python train.py --num_hidden_layers=13 --hidden_size=768 --n_experts=64 --experts_per_token=6 --d_expert=96 --d_shared_expert=576 --hidden_act="swiglu" --moe_layers=[2, 4, 6, 8, 10, 12] --router_score="sigmoid" --normalize_top_k=true --routed_scale=2.45 --balance_loss=0.00028 --balance_bias=true --init_std_router=0.021 --lr_router=0.000197 --vocab_size=32623 --norm="rmsnorm" --norm_eps=1e-05 --tie_word_embeddings=false --optimizer="muon_variant" --learning_rate=0.0109 --beta1=0.95 --batch_tokens=[65536, 131072] --max_seq_len=2048 --train_tokens=732700000 --max_steps=7861 --dataset="wikipedia_en"
Below are experts of layer 6 (counted from 0) of a mixture-of-experts language model. Rows are named router (the router's row for the expert), gate (a neuron's input weights, with its number), up (a neuron's input weights, with its number) and show model dimensions 608-639. Each number is 128 + 24 x the weight over its row's rms, rounded and kept within 0 to 255.
After each expert's rows: a language model's description of what the expert responds to. This comes from a sample of Wikipedia text that the model never trained on.

# expert 57
router [164  81 145 147 168 123 155 123  74 134 149 136  92 131 109 145 137 117 153 105 128 149 122 118 121 135 135  91 150  91 136 146]
gate0 [147 117 120 172 148 156 172 173 111 134 114 147  79 119 124 150 124 160 133 134 111 156 145 104 118 108 109 114 117 125 114 159]
up0 [ 95 158 143 126 123 108 150  89 125 153 110 109 137 139 160 122 132 141 140 126 124  92 144 122 110 111 132 136 111 157 146 120]
gate1 [ 93 168 123 129 132 131 174 139  98 167  96 134 146 132 135 166 108 120  98 113  81 151 105 120 120 156 151 112 132 109 147 121]
up1 [164 113 124  88 115  90 148 125 134  95 143 131 106  88 125 113 122 176 117 101 103 111  82 159 142 104 150 178 120 156  91  99]
gate2 [125  80 145 140 112 177 137 141 126 138  86 144 127 101 107 136 150 150 122 121 118 102 189 128 164 138 140 107 133  78 106 140]
up2 [133 150 108 143 125 126 124 153  91 117 170 143 142 159 154 126  98  94 153 138 151 156 109 151 102 114 132 118 138 146 128 114]
gate3 [115 172 129 111 137 108 107 174 117 127 151 159 127 141 108  89  96 102 148 131 149  95 121 116 149 132 115  96 142 117 147 114]
up3 [109 134 132 120 134  86 149 151  97 119  95 137 119 135 123 144  97 110 111 140 144 130 137 170  99 200  94 149 137 136 135 109]
gate4 [111 130 140  88 110 101 157 126 156 158 143 156 135 146 164 100 151 112  76 102 129 151 154 141  96 132 141 140 135 108 112 138]
up4 [151 106 131 103 126 126 153 135 157 116 117 159 129 144 169 122 124 126 105 136 123 144 122 148 110 141 119 128 145 111 119  95]
gate5 [143 114 136 152 148 138 131 131 127 128 119 135 142 125 121 165 167 125 155  94 135 135 112 109 124 100 129 161 172 149 127 121]
up5 [100  99 119 114 129 116 155 132 112  97 121 135 135 106  65 131 129 129 108 170 141 131 130 109 133 152 156 153 118 184 125 137]
gate6 [158 153 121 126 144 124 159 155 105 155 144 146 127 136 140  84 131  97 101 122 142 114 132 100 120 105 140 127 145 152 113 126]
up6 [115  94 151 101 103 103 148 139 126 146 145 108 116 137 124  89 116 109 118 157 130 113 160 178 159 117 121  95 179 157 109 139]
gate7 [134 139 121 125 142 180 140 128 127 110 139 171 155 161  85 157 110 109 162 104 161 164 119 145  89 130  94 120 137 144 140 132]
up7 [ 77 161 121 137 127 130 147  91 118 139 122 129 161 160 135  99 128 103 112  96 140 152 149 121 115  96 138 156 182  96 103 143]
gate8 [111 122 155 156 114 157 126 155 134 113 126 141 130 108 113 171 125 141 160 151 147 102 136 134 127 164 118 141 122 164 115 128]
up8 [119 154 154 146 111 123 100 129  93 108 160  93 143  83 144 153 138 140 122 179 189 116 134 110 126 117 162 110 160 152 105 170]
gate9 [122 152 105 123 124 145 159 165 130 166  89 168 125 107 165 126 123 153 118 161 135 155 136 130 132 175 148 148 146 100 162 104]
up9 [ 87 148  78 158 107 137 147 139 163 163 101 157 172 106 124 199 177 154 108 152 130 110 122 121 143 182 112 135 119 159 119 121]
gate10 [151 129 162 104 128 148 163 134 156 170 114 117 117 152 127  98 103 123 135 122 135 113 133  80 190 129 130 115 117 143 101 118]
up10 [112 122  94 164  92 106 155 142 124  90 150 151 147 137 126 145 143 157 113 133  98 172 112 119 134 159 140 132 138 181 166 127]
Head nouns in politics and sports contexts, such as government, election, Assembly, League, Cup, team, season.

# expert 33
router [111 155  89 107 136 132 142 145 107 110 143 110 120 176 145 141 124 130 148 149 111 110 135 118 113 141 120 122 129  77 142 122]
gate0 [156 125 105 101 119 164 150  98 133 139 147 140 127 146 127 107 119 125 111 150 113 148 135 155 150 143 143 124 104 119 123 113]
up0 [131 148 194 125 130  81 131 139 116 132 111 101 145  72 107 152 112 114 161 180 129 115 121 109 122 121 106 131 127  89 121 170]
gate1 [124 122 143 153 145 120 139 140 122 151 113 126 123 118 147 164 132  79 108 147 141 146 139 105 140 165 146  98 124 117  92  75]
up1 [ 99 143 150  98 139 139 180 116 156 123 163 141 137 140 107 154 120 121 135 138 106 122 109 105 121 173 112 121 118 161  96 147]
gate2 [126 136  84 101 108  98 110 164 106 159 112 164 129 111 136 126 159 153 129 152 107  70 115 100 155 133 108 104 104 114 131 125]
up2 [111 104 173 124 119 106 121 122 136 163 133 163 118 161 121 120 195 105  87 102 111 163 134 117 112 129 109 129 131 137 116 145]
gate3 [140 103  84 140 139 157 116 143 124 171 128 159 116 170 110 128 157 158 146  93 114 135 152 116 157 149 112  86 140  91  86  99]
up3 [126 167 155 102  88 104 116 119 108 104 161 122 122  71 124 131 112  89 110 126 115 145  98 128 136 109 137 124 127 144 147 175]
gate4 [129 108  83 134  97 118 107 145 110 140 156 102 133 117  95 110 121 135 115 115  98 142 125 117 153 132 100 143 113 141 113 115]
up4 [149 116 133 144 158 115 124 131 115 117 154 160 156  83 109 132 104  88 146 120 141 146 135 118  84 111 111 111 139 122 135  95]
gate5 [142 135  79 125 133 137 130 136 123 141  92  90 101 105  72 157 149 125 111 114 119 152 119 162  90 155 149 132 114  88  90 120]
up5 [109 139 139 102 147 107 142 101 179 126 131  96  62 139 113 149  99 125 141 129 138 124 110 131 107 164 171 132 129 166 140 140]
gate6 [157 152 111 116  99 171 114 139 101 119 136 140 157 119 133 110 115 145 113 119 108 176 171  82 116 108  89 122 114 159 147 132]
up6 [141 158 117 111 146 103 163 133 142 116 147 113 190 132 155 132  54 105 115 121 110 170  96 150  91 118 127 150 115 121 104 139]
gate7 [117 140 125 174 123 136 116 121 163 105 108 150 134 103 139 139 137 147 135 149 126 131 101 184 147 133 108  68 122 121 110 131]
up7 [119 128 114 159 120 142  74 129 156 160 116 106 121 149 111 139 153 161 138 100 116 116 142 145 148  97 117  89 126 125 124 134]
gate8 [131 123 117 116 152 130 181  99 103  64 138 165  82  91 137 137 112 151  60 107 126 200 144 127  97 160 142 126 124 135 125  82]
up8 [116 151  81 146 143 152 109 172 155 183 111  98 163  84 147 146 141 120 147 172 137 118 126 134 186 125 124 126 151 140 110 132]
gate9 [131 133 113 103 144 168 129 117  96  77 124 113  91 123 147 128 162 129 156 131 161 158 145 128 174 134 169 111 137 123 130 121]
up9 [131 152 108  78 114 118 123 132 127 145 130 139 145 130 144 119 152 132  80 118 108  94 134 161 112 115 158 145 136  88 147 106]
gate10 [181 154 135 108 148  94 104 131 121 114 113 178 119 181 127 119 147  91 145 139 134  97 157  87 122 124 127 118 110 154 102 116]
up10 [ 91 148 130 118 119 139 179 102 114 128 144 101  85 109 136 144  99 131 129 116 153 103 100 115 136  75 158 154 150 152 158 145]
Decade digits completing years (201, 198), and is, be, and, commas in census or dating phrases, such as usually, since.

# expert 12
router [142 164 114 113 101 107 122 127 171  90 165 113  76 123  86 159 133 175 108 142 156 158 133 133 133 127 132 117 112 129 112 123]
gate0 [110 121 160 165  96 133 158 148 139 110 152 109  94 170 133 112 109 123 146 120 159 109 135  92 167 144 165 118 119 129 137 117]
up0 [108 119  94 142 111  85 131 164  99 144 112 145 122 171 135 109 106 115 177 166 148 114 102 112 119  92 148 161 150  98  86 115]
gate1 [141 131 117 150 155 156 115 125 142 146 124 118 173 175 124 101 150 196 124 156 127 156 127  70 128 120 189 108 143 107 124 102]
up1 [124 133  97 127 112 130 143 100 127 127 141 125 183 132 106 161 129 117  65 146 133 144  97 120 127 110 108 100  90 123 137  90]
gate2 [156 134  97  97 111 109 135  85 176 115 140 123 119 127 121 133 116 157 141 141 115 147 154 145 153 136 157 136 138 131 141 116]
up2 [105 149  80 138 104 113 124 108 138 123 105 145 164 138 136 170  87 108 110 123 115 144 109 141 157 130 130  98 146 142 113 134]
gate3 [153 142 166 121 148 151  73 118  99 164 135 117  59 134 151 112 109 155 180 145 114 127 110 135 162 116 181 134 145 123 121 145]
up3 [143 160 131 133 167 107 184 159 109 156  72 122 150 105 140 144 128 147 132 148 135  96 157 128 127 149 101 162 118 134 138  99]
gate4 [168 127  65 111 122 153 110  89 169  92 112 120 149 127 148 153 120 124 121  93 153  94 126  80 105 112 107 103 134 106 107 111]
up4 [127 153 101 137 121 151 158 137 122 116  79 102 150 148 107  96  93 147  84 127 130 133 132 133 134 125 114  85  77  97 104 142]
gate5 [132 119 147 105 150 129 107 132 167 153 173 102 190 108  94 112 128 161 151 120 158 137 106  85 123 111 129 128 124 106 137  91]
up5 [ 87 106 101 167 145 146 108 138 112 164 102 109 103 119 163 112 105 159 146 127 115 144  97 117 131 172 106 108 128 133  92 140]
gate6 [142 119 156 134  75 110 106 134  97 133  87 144 140 144 113  90 105 163 124 163 158  96 145 127 178 136 133 102 129 139 168 151]
up6 [147 167 132 144 119  91 151 133 168 125 124 136 120  98 183 108 117 134 144 120 111 155 162 156 108 126 125 166 146 168 112 107]
gate7 [112 109 137 102 134 139 145 107 110 149 168 107 151 165 154 133 136  67 149 126 134 146 136 109 113  95  99 125 120 110 129  99]
up7 [134 142 125 146 104 119 119 144 171  78 108 150 139 152 102 129 113 129 166 111 109 130 162 128  94 112 117 134 118 143 120 135]
gate8 [181 136 134 100 146 111 140 143 147 121 110 134 148 140 140 137 181 123 132 146 127 146 153 128 138 133 113 130 104 120 120 112]
up8 [119 109 106 132 147 115 137  82 156 117 142 137 166 124 125 144 108 133 127 110 141 160 156 110 152  97 102 146 152 140 135 146]
gate9 [116 131 134 143 121 119 150 112 184  98 120 130 122 121 103 164 147 146 133 180 114 179 127 147 156 118 127  64 153 122 160 160]
up9 [130 123 104 126 147  93 116 150  93 134 142  91 144 127 144 128  93 130 119 161 143 123 135 119  96  80  92 170  82  89 124 102]
gate10 [134 112 128 116 131 103 143 147 135 105 104 135  66 154 144 149 113 159 123 162 134 126 161 160  98 123 116 129 135 192 117 111]
up10 [120 117 149 113 111  88 147 178 168  87 121 165 106 195 122 148 136 142 149 203  93 146 127 165 134 106  95 161 131 140 123 110]
Mostly the and pipe separators in politics and sports tables, and adjectives opening names of bodies, such as Federal, Ministry, Foreign, Deputy.

# expert 60
router [135 115 120 106 123 137 118 128 100 122 129 150  75  97 146 148 162 138  87 134 106 158 109 125  85 155 116 106 140 143 134  81]
gate0 [156 156 141 170 144 118 130 143  95 131 120 134 125 114 159 153 101 146 149  97 136  83 156  95 172 138 128 166 136  99 136 101]
up0 [178 122 128 127 153  87 129 102 145 148 145 157 147 161 121 158 136  95 133 116 118  75  95  84 138 116 117 108 109 117 101 131]
gate1 [155 122 139 117 147 128 104 120 104 116 119 111 114 110 131 133 143 116 152  88 136 108 152 128 132  94 128 117 128 101 115 100]
up1 [119 118 161 114 137 124 110 145 140 121 134 131 131 131 102  88 131 137 146 147  96 141 127 126 137 148 138  91 138 128 142 102]
gate2 [134 135 126 101 103 150  78 119  88 128 142 131 119 153 114 147 135 173 120 142 156 112 151 111 134 141  94 135 122  90 170 129]
up2 [143 110 135 139 114 132  82 131 159 139 120 118 204 144 145 126 117 108 137 114 115 115  82 138  43 158 146 131 159 117  78 138]
gate3 [ 86 110 137 159 104 136 208 104 114 116 135 131 145 119 115 124 153 136 125 127 194 136 141 130 164 140 172 118 121 133 150  87]
up3 [130 122 158 110 171 129 171 161 145 134 110 112 144 140 162 148 123 133 115 135 116 130 139 164 142  81 128 130 132 160 118 145]
gate4 [156 157  84 107 162 196 141 136 148 132 139 148 156 137 108 138 132  95 113 143 104  98 178 115 117 156 133 126  95 106 120  91]
up4 [131 114 107 135 132 111  99 120 159 108 132 159 137 116 141 164 126 124 132 157 124 149 113 144 121 151 134 145 119 138 157 125]
gate5 [152 139 139 112 139 165 107 162  92 144 148 152 145 113 120 112 138 142 141 136 148 128 156 156 142 148 137 107 165  95 165  88]
up5 [123 151 147 117 141 110 185  75  92 121 132 161 105 147 124 114  92 119 118 105 143 104 132 137 136 131 112 112 111 149 148 124]
gate6 [173 139  82 136 144 115 150 124 171 120  97 136 153 105 125 136  74 154 121 122 151 127 153  99 163 155 130  72 155 132 144 153]
up6 [109 180 131 136 102 106 187 152 134 111 146 144 127 138 126 122 146 165 156 116 134 144 132  81  91 165 123 118 111 119  83 143]
gate7 [ 97 124 154 133 168 166 180 133 139  94  76 115 105 144 164 121 119 134 152 101 121 123 134 122 128 136 136 112 102 122  99 112]
up7 [131 151 113 114 151 150 161 121 137 144 149 121 129 141 183 156 122 163  86 126 113  78 160 135  90 133  95 111 119  84 148 153]
gate8 [114  72  93 125 131 127 173 124 129 141 159 154 106 123  91 149  97 130 118 102 119  89 162  93 156 119 154 124 126 117 150 171]
up8 [132 122  90 117 163 150 129 116 125  86 129 127 107 152 150 117 129 133 101 129 149 112 117 131 135 149 149 171 155 151 114 114]
gate9 [147 150 125 108 120 164 100 104 151 138 134 165 107  84 124 137 122 135 143 118 133 119 151 155 160 160 148 133 106 113 112  77]
up9 [125  90 130 135 168 145 143 145 116 101  79 115 141 144  70 146 172 143  74 139 138 124 153  93 119  93  91 140 118 173 113 144]
gate10 [113 126  88 141 122 112 148  97 134  81  94 160 114 139 169 152 101 174 148 153 160 128 149 144 141 113 146 129 155 126 109 166]
up10 [107 154 102  92  92 133 149 176 124 113 180 148 130 120 115  82 100 107 125 115 125 136 139 115 121 109 142 120 122 101 120 124]
Commas, and, in, of after plural or topic nouns in prose, such as education, schools, systems, students, customers.

# expert 28
router [135 106  75 111 116 117 129 118 117 133 152 132 111 100  85 158 137 114 122 150 136 134 166 138 133 183 140 102 150  97 137  83]
gate0 [142 140 129  92 152 154 127  95 152 116  98 116 130 126 142 100 106 123 119 170 114 141  70  87  88 164 121 153 146 145 147 111]
up0 [116 159 135 129 105 112  69 110 117 110 127 149 170  97 144 109  94 109 165 144 128 126 117 103 138 100 118 131  92  96 153 140]
gate1 [140  64 140 153 153 153 131 108 110 145 163 149 123  78 140 125 117 134 136 108 156 143 117 125 142 126 142  83 120 139 159  92]
up1 [ 92 143 111 139 115 130 104  85 151  95 127 104 138 104 136 136 162 159 106 136 121  97 126 130 101  68 144 153 169  81 125 160]
gate2 [135 124  91 133 126 153  83 119 115 139 136 142 133 143 122 148 144 145 122 133 121 108  82  95 148 158 114  66 153 145 173 144]
up2 [105 114  75 120  97 159  90 131 112 161  79 143 154 132 141  80 152 124 159 106 145 188 141 112 129 171 148 148 132  91 135 135]
gate3 [154 135 115 119 109 139  93 102 124 111 134 127 152 109  87 118  90 126 117 101 153 111 107  83 124 129 103  82 172 110 119 126]
up3 [120 113 119 116 145 136 158 127 104 103 155 107 161 153 123 162  89 118 156  80 142  85 148  71 139 139 153 104 130 171 149 149]
gate4 [100 124 125 130 138 144 122 118 108 177  82 159 111 104 139 131 118 100 140 105 111 139 144 137 122 108 136  88 108 126 141 112]
up4 [131  72 138 144 103 149  61 112 159 111 146 178 103 123 133 137 188 123 128 102 122 139 102 172 121 135 133 122 124 107 104 150]
gate5 [140 125 122 150 105 160 116 109 107 124 139 180 141 162 108 146 134 133 126  67 123 168 105 126 177 123 155 118 179 104 116 114]
up5 [119 148 130  85 125  79 148 138  99 106 115 134 149 106 131 112  94  86 142 145 127 164 134 149  88 174 113 173 146  86 171 142]
gate6 [107 112 146  95 100 151 160  96  80 144 123  92 107 176 129 106 139 131 153 103 143 129 111  75 121 118 155 105 124  81 128  97]
up6 [156 134  96 121 180 119  70 157 155 162 142 138 113 149 159  68  76 104 112 125  92 112 121 138 122 124 107 102 121 143 128 118]
gate7 [114 152 105 126 134 128 142 128 116  82 167 116 111 123 128 153 133 124 125 122 108 143  93 113 164 163 143 137 129 128 160 104]
up7 [ 97 145 128 170 102 131 117 134 119 110 140 168 157 150 140 138 178  97 104 111  89 119 123  86 133 118 140 106 125 145  45 166]
gate8 [120 150 143 119 117 106 140 141 166  92  98 146 178 149 123 106 135 118  89 142 132 148 142  81  99 129 162 126 141 149 124 118]
up8 [107 131 137 145  66 121 153 149 145 136 140 133 114 107 110 156  99 139 155 122 155 133 100 102 122 167 157  95 141 140  84 147]
gate9 [155 144  92 139 112 107 146 117  98 113 118 146 116 136 120 186  95 133 133 124 128 141 149  81 157 149 122  93  97  84 128 106]
up9 [123 112 103 116 135 123 121 126  97 109 100 119 118 134 136 155 119 133 120 146 135 113 130 149 128 155 149  98 146 114 126 136]
gate10 [124 126 137 146 149 133 139  92 122 115 129 133 122  86 167 137 118 145  89 148 110 162  91  69  94 126 142 157 115 137 137 164]
up10 [156 109 129 168 125 176 124 109  92 111 115 150  83 136 180 149 109  95 117 106 129 135 107 114 130 121 110 139 114 160 141  97]
Nouns, adjectives and possessive pronouns inside prose noun phrases, such as mechanical failures, white opposition, working class, her.

# expert 25
router [117 100 129 140 153  76 110  86  89 162 152 181  91 121 144 144 124  91 136 160 163  94 182 102  83 121 137 127 132 155 119  61]
gate0 [ 92 102 135 123 123 140 118  96  89  98 158  93 117 146 143 139 155 147 101 110 104 136  88 101 105 151 153 130 144 104 117 137]
up0 [130 134 126 142 171 104  92 171  98 117 123 110 105 130 149 137  90 163 134 133 119 116 146 147 121 140 158 113 134 136 103 100]
gate1 [ 69 163 107 110 128  98 143 128 131 116 128 129 116 118 109 123 127 111 108 119 116 150 132 123 163 133  93 106 135 146 101 118]
up1 [ 76 123 102 124 100  90 116 114 122 108 143 120 155  96  97 146 112 141 109 155 158 135 142 127 162 143  67 119 145 131 176 120]
gate2 [116  92 125 129 129 160 117 103  91 117 116  85 110  93 101 155 114 132 141  94 104 163 146  95 125 144 115 109 126 114 131 151]
up2 [112 109 134 111 111 116 129 150 163 126 154 131  85 133 161 120  87  69 108 164 144 146 118 111 159  87 166 123 105 103 134 147]
gate3 [142 141 119 145 139 119  89 100 122 107 132 168 126 127 133 129 105 147 121 180 102  56 137 120 148 141  86 138 116 103 148  83]
up3 [113 149 133 111 123 119 144 178 133 107 140 118 140 109 186 159 124 106 108 106 107  84 130 114 140 131 133 127 166 159 144 123]
gate4 [155 152 138 106 142  97 111 160 159 124  93 171 141 113 156 135 165 112 138 180 138 173 139 164 159 126  98 107 139 114 113  71]
up4 [132 183 115 101 120  96 148 141  98 130  84 156 125 150 141 132 105 124 158 149 139 146 152 110 148 123 113 137 147 130 141  78]
gate5 [141 136 128 123  96 164 114 149 132 127 148  89 116 118 174 125 198 136 154 122 103 131 165 130 158 116 144 118 136 118 120 169]
up5 [133 135 128 120  71 161 161  86 131 155 120 125  92 169 159 172 127 149 135 127 131 156  94 142 151 127 154 122 113  85 161  96]
gate6 [130 115  84  78 141 113 143 103 147 113 126 131 140 118 138 138 146  95 123 100 179 117 157 120 128  94 150 105 154 146 166 135]
up6 [ 80 150 135 134 119 119 128 113 107 159 157 117  85 149 142 106 128 156 146 117 124 107  71 133 165 121  87 123 137 141 114 118]
gate7 [180 120 135 103 137 142 159 121 123 100 100 150 111 136  93 138 162 130  77 119 168 153 123  95 142 138 155 116 129 135 147  86]
up7 [ 89 133 144 158 118 135 103 134 159 116 115 128 148 162 145 122  92 140 170 122 146 172 151 119 122 142  90 126 109 124  72 155]
gate8 [136 138 143 143  79 107 137 114 155 100 122 150 134 140 111 143 129 145 139 145  94 142 110 165 103 123 133  81 146 117  93 130]
up8 [ 89 159 130 116  99 111 151 158 112 102 116 136 128 121  88 154 121 140 138 150 125 161 107 173 125 133 119 142 134 143 113 180]
gate9 [143  99 151 130  87 174  98 107 134  89 165 139 129 134 118 165 102  94 147 145 119 119 154 135 139 172 150 169 123 102 113 144]
up9 [112 142 160 135  77 157 105 132 150 102 171 131 107 149 111 125 153 128 152 167 127 120 108 116 159 137 107 131 129 127  93 146]
gate10 [113 170 128 164 144 120 159 103  78 132 111 143  93 107 160 126 135 154 140 169 135 139 154 134 117 127 114 155 142 117 118 109]
up10 [132 125 137 108  83 163 103 113 130 126 150 119 168 116 150 167 146 146 106  97 123 152 108 101 145 109 117 143 121 158 130 170]
Final words or pieces of multi-word institution and event names, such as Festival, Cup, University, Biennale, Business.

# expert 46
router [121 163 108 128 134 107 160 162 135 133 144 137 155 131  89 156 121 121 111 129 129 133 128 112 115 136  91 118 163 122 133 110]
gate0 [135 103  89 121 184 132 184 111 150 106 148 136 124 179 110 105 104 156 130 109 142  94  94 139 147 169 170 121 152 107 131  92]
up0 [146 182 147 176 100 121  86 146 119 143 114 154  79  87 109 156 150 133 142 149  92 150 159  93 120  64 133  96  79 140 103 175]
gate1 [118 191 114  89  91 135 133 130 195 165 168 175 155 124  97 109  60 147 115 140 151 169 156 131 150 123 135 102 146  92 134 146]
up1 [127 106 108 161 149 139 150 167 118 100  94 118  87 118 159 165 115 137 173 122 144  96 115 152 122 145  90 164  99 121 135 140]
gate2 [133 163 131 142  72 117 104 162 133 155 116 101 126 117 114 122 127 102 115 153 103 127 206 111 129 143 137 137 123  79 125 134]
up2 [119 112 126 134  71 169 112 108 150 110 118 114 125 106 175 122 107 106 116  97 173 107 115 126 146 150 125 115 170 170 146 144]
gate3 [ 85 164 125 148  91 139 111 147 136 142 140 159 181 113 100 135 116 133 123 181 115 113 168 103 132  83 126 124 147 108 151 107]
up3 [128 145 159 140 191 142 124  91 107 112  52 121  99 118 132 116 142 173 166 127 134 128 125 131 154 138 109 125 114 149 156 142]
gate4 [145 152 122 167  85 168  98 151 131 102 129 147  96 113 106 143  83 149 107 132 150  96 150 107 104 129 145  79 122  99 121 130]
up4 [140 121  86 187  85 153 100 167 135 140 132 127 110 109 111 106 130 120 135 144 143 127 160 136 108 122 116  65 109  83 151 113]
gate5 [177 120 143  90 112 135 133 164 151 101  99 100 141 112 166 118  84 129 109 112 141 159 106 132 125 104 184 162 133 135 167 105]
up5 [148 148 132 165 203 120 107 129 107 149 130 115 126 184 116 140 125 161 129 136 162 127 123 158 140 174  93  83 119 122 113 184]
gate6 [146 134 102 121 116 153 113 135  97 109 122 116 110 124 169 115 159 130 137  82 164 154 103 118 168 130 152 113 120 124  94  97]
up6 [105 184  96  99 134 124 108 105 155 174 141 153 130  87 130  67 128 117 137 158 156 113 151 141 186 150 121 165 102 149 149 170]
gate7 [140 157 108  97 142 123 134  89 149 165 154 128 158 117 141 122 103  83 137 113 169 152 152 143 139 112 115 121 109  84 127  99]
up7 [128 162 114 108 156 132 132 115 176 161 120 131 155 115 123 139 116  74 120  89 132 161 151 101 125 110  90 159  96 110 124 120]
gate8 [169 182 116 126  87 129 141 125 127 139 122 130 135 174 139 126 110 138 131  85  78 152 118 101 117 141 143 121 115 133 134 162]
up8 [144 179 109 139 140 157 136 133 112 121 118 144 142 158 111 138 137 125 163  90  95 125 146  90 103 144 160 108 101 137 123 151]
gate9 [117  98 103 150 109 163 170 151 119 137 167 159 161 123 127 129 128 135 146 106 129 115 123  96 141 146 126 119  91  98 127 137]
up9 [ 99 129 110 162 135 124 141  80 162 133 134 152  78  92  93 147 171 114 124  96 137 130 147 145 145 144 173 117 128 111 112 119]
gate10 [113 131 136 121  97 144 117 124 161 122 162 135 149 128 123 126 113 120 145 124 126 162 161 100 145 124 179 112 102 133 132 133]
up10 [121 137 163 132 132 159 110 106 143 128 178 144 109 130 133  99 163  79 145 112 148 146 144 122 133 106 151  81 110 158  96 105]
Dash bullets opening infobox and stats list lines like Capacity, Owner, Grades, plus table cell separators and connectives such as addition, or.

# expert 37
router [156 136 121 145 170 142  99 112 108 115 156 180  84  96 147 137 115 127 131 116 169 166 144 140 192 153 121 110 136 108 109  97]
gate0 [139 138  73  95 153 165 102 153 106 111 108 132 120 144 115 141 124 142 122 162 153 171 209 128 100 136 104 165  99 200 139 140]
up0 [150 163 131 133 141 148 100 152  99 162  99 133  85 152 141  96 148 147 124 116 150 182 160 150 128 133  87 173  85 183 107 109]
gate1 [134 174 133 108 124 184 134 108 131 109 129 147  80 109 112 136  98 176 150 155 150 166 145 131 102  65 114 121 101 119 112  99]
up1 [ 95 112 165 110 131  65  99 109 137 109 127 102 186 157 116 151 173 139 120 142 122 119 146 149 125 152 117 132 164 148 103 146]
gate2 [146 131 131 128 132 134  93 145 156 136 122 103  93 125 111 109 119 146 132 137 154 134 170 131 140 140 111 111 166 141 125 107]
up2 [103 123  97  99 121 139  50 134 130 121 121  85 129 117 105  93 135 143  94 149 145 101 173 150 194 139 104 110 149 125 107 129]
gate3 [159 130  52  63 144  88 138 114  97  98 117 168 129 100 128 133 129 155 149 138 146 140 117 154 116 164 122  70 131 139  81 171]
up3 [ 99 109 153 142 140 161 132 141 122 154 123 107 101 136 129 118 144 124 110 121 121  99 163 120 113 110 160 154 165 139 158 149]
gate4 [171 141  79 131  99 125 118 106 154 144 121 140 128 162 125 130 106 105 135 122 132 177 139 108 139  74 170 100 136 139 166 113]
up4 [113  95 156  98 138 136 188 104 121 109 123  92 179 138  86 100 162 139 121 103 112 101 111 149 118 170 128 160 116 151 132 156]
gate5 [101 127  99 149 159 191 131 117  81 105 116 125 142 115 120 134 156 161 114 108 148 139 122  71 160 125 122 144 116 134 108 114]
up5 [160 110  97 141  85 106 117 187 132 115 103 120 117 139 130 138 115 152 147 128 122  97  83 153 141 122 138  66 101 190 152 140]
gate6 [ 99 121 168 124 165 126  82  83 143 117 118 168 105 115 120 133 131 127  99 116 128 139 127 155  81  95 100 154 150 134  92 154]
up6 [ 98 134 139  98 120  81 150 167 138  83 130 110 135 121  97 127 116  76  89 116 114 125 115 157 127  75 138  45 114 158  89 150]
gate7 [125 169 156 176 141 166 121 110 149 157 127 118  61 120 147 139 143 147  98 129 152 119 121 131 129 186 148 102 143 126 128 152]
up7 [132 105 118 128 117 129 160 110 111 139 145 128 186  86  78 119 125 106 142  91 124 141 138 103 161 108 115 142 136 134 125  91]
gate8 [146  85  91 109 102 150 105 114 108 109 129 157 121 155 106 132  84 137 125 103 136 155 163 112  91 142  94 148 108  84 142 146]
up8 [142 134 117 144 164 118 147 112 141 145 138 146  98 119 127 160 159 165 132 184  87 133 100 130 168 144 123 110 117 121 111 109]
gate9 [124 125  88 121 116 131 135 117 118 130 118 119 111 157 132 157  99 161 150 142 122 183  84 146 144 143 156 117 131 156 145 182]
up9 [ 83 103 121 146 108 121 105 115 150 109 150 101 126 115 119 158 121 177 169 170 118 137 124 171 157 155 140  97 120 192 128 132]
gate10 [131 137 135 185 102 168 127 116 131 184 156  81 144 123 131 154 108 159 129 139 177 143 116  90 137 112 144 134 135 133 145 137]
up10 [148 140 100 106 136 126 138 151 136 113  83 124 129  91 114 113 137  93  92 123 103 145 159 145  86 137 102 131 106 123 170  98]
Quantities and past-tense reporting verbs in factual prose, such as million, 000, %, awarded, aired, opened, published.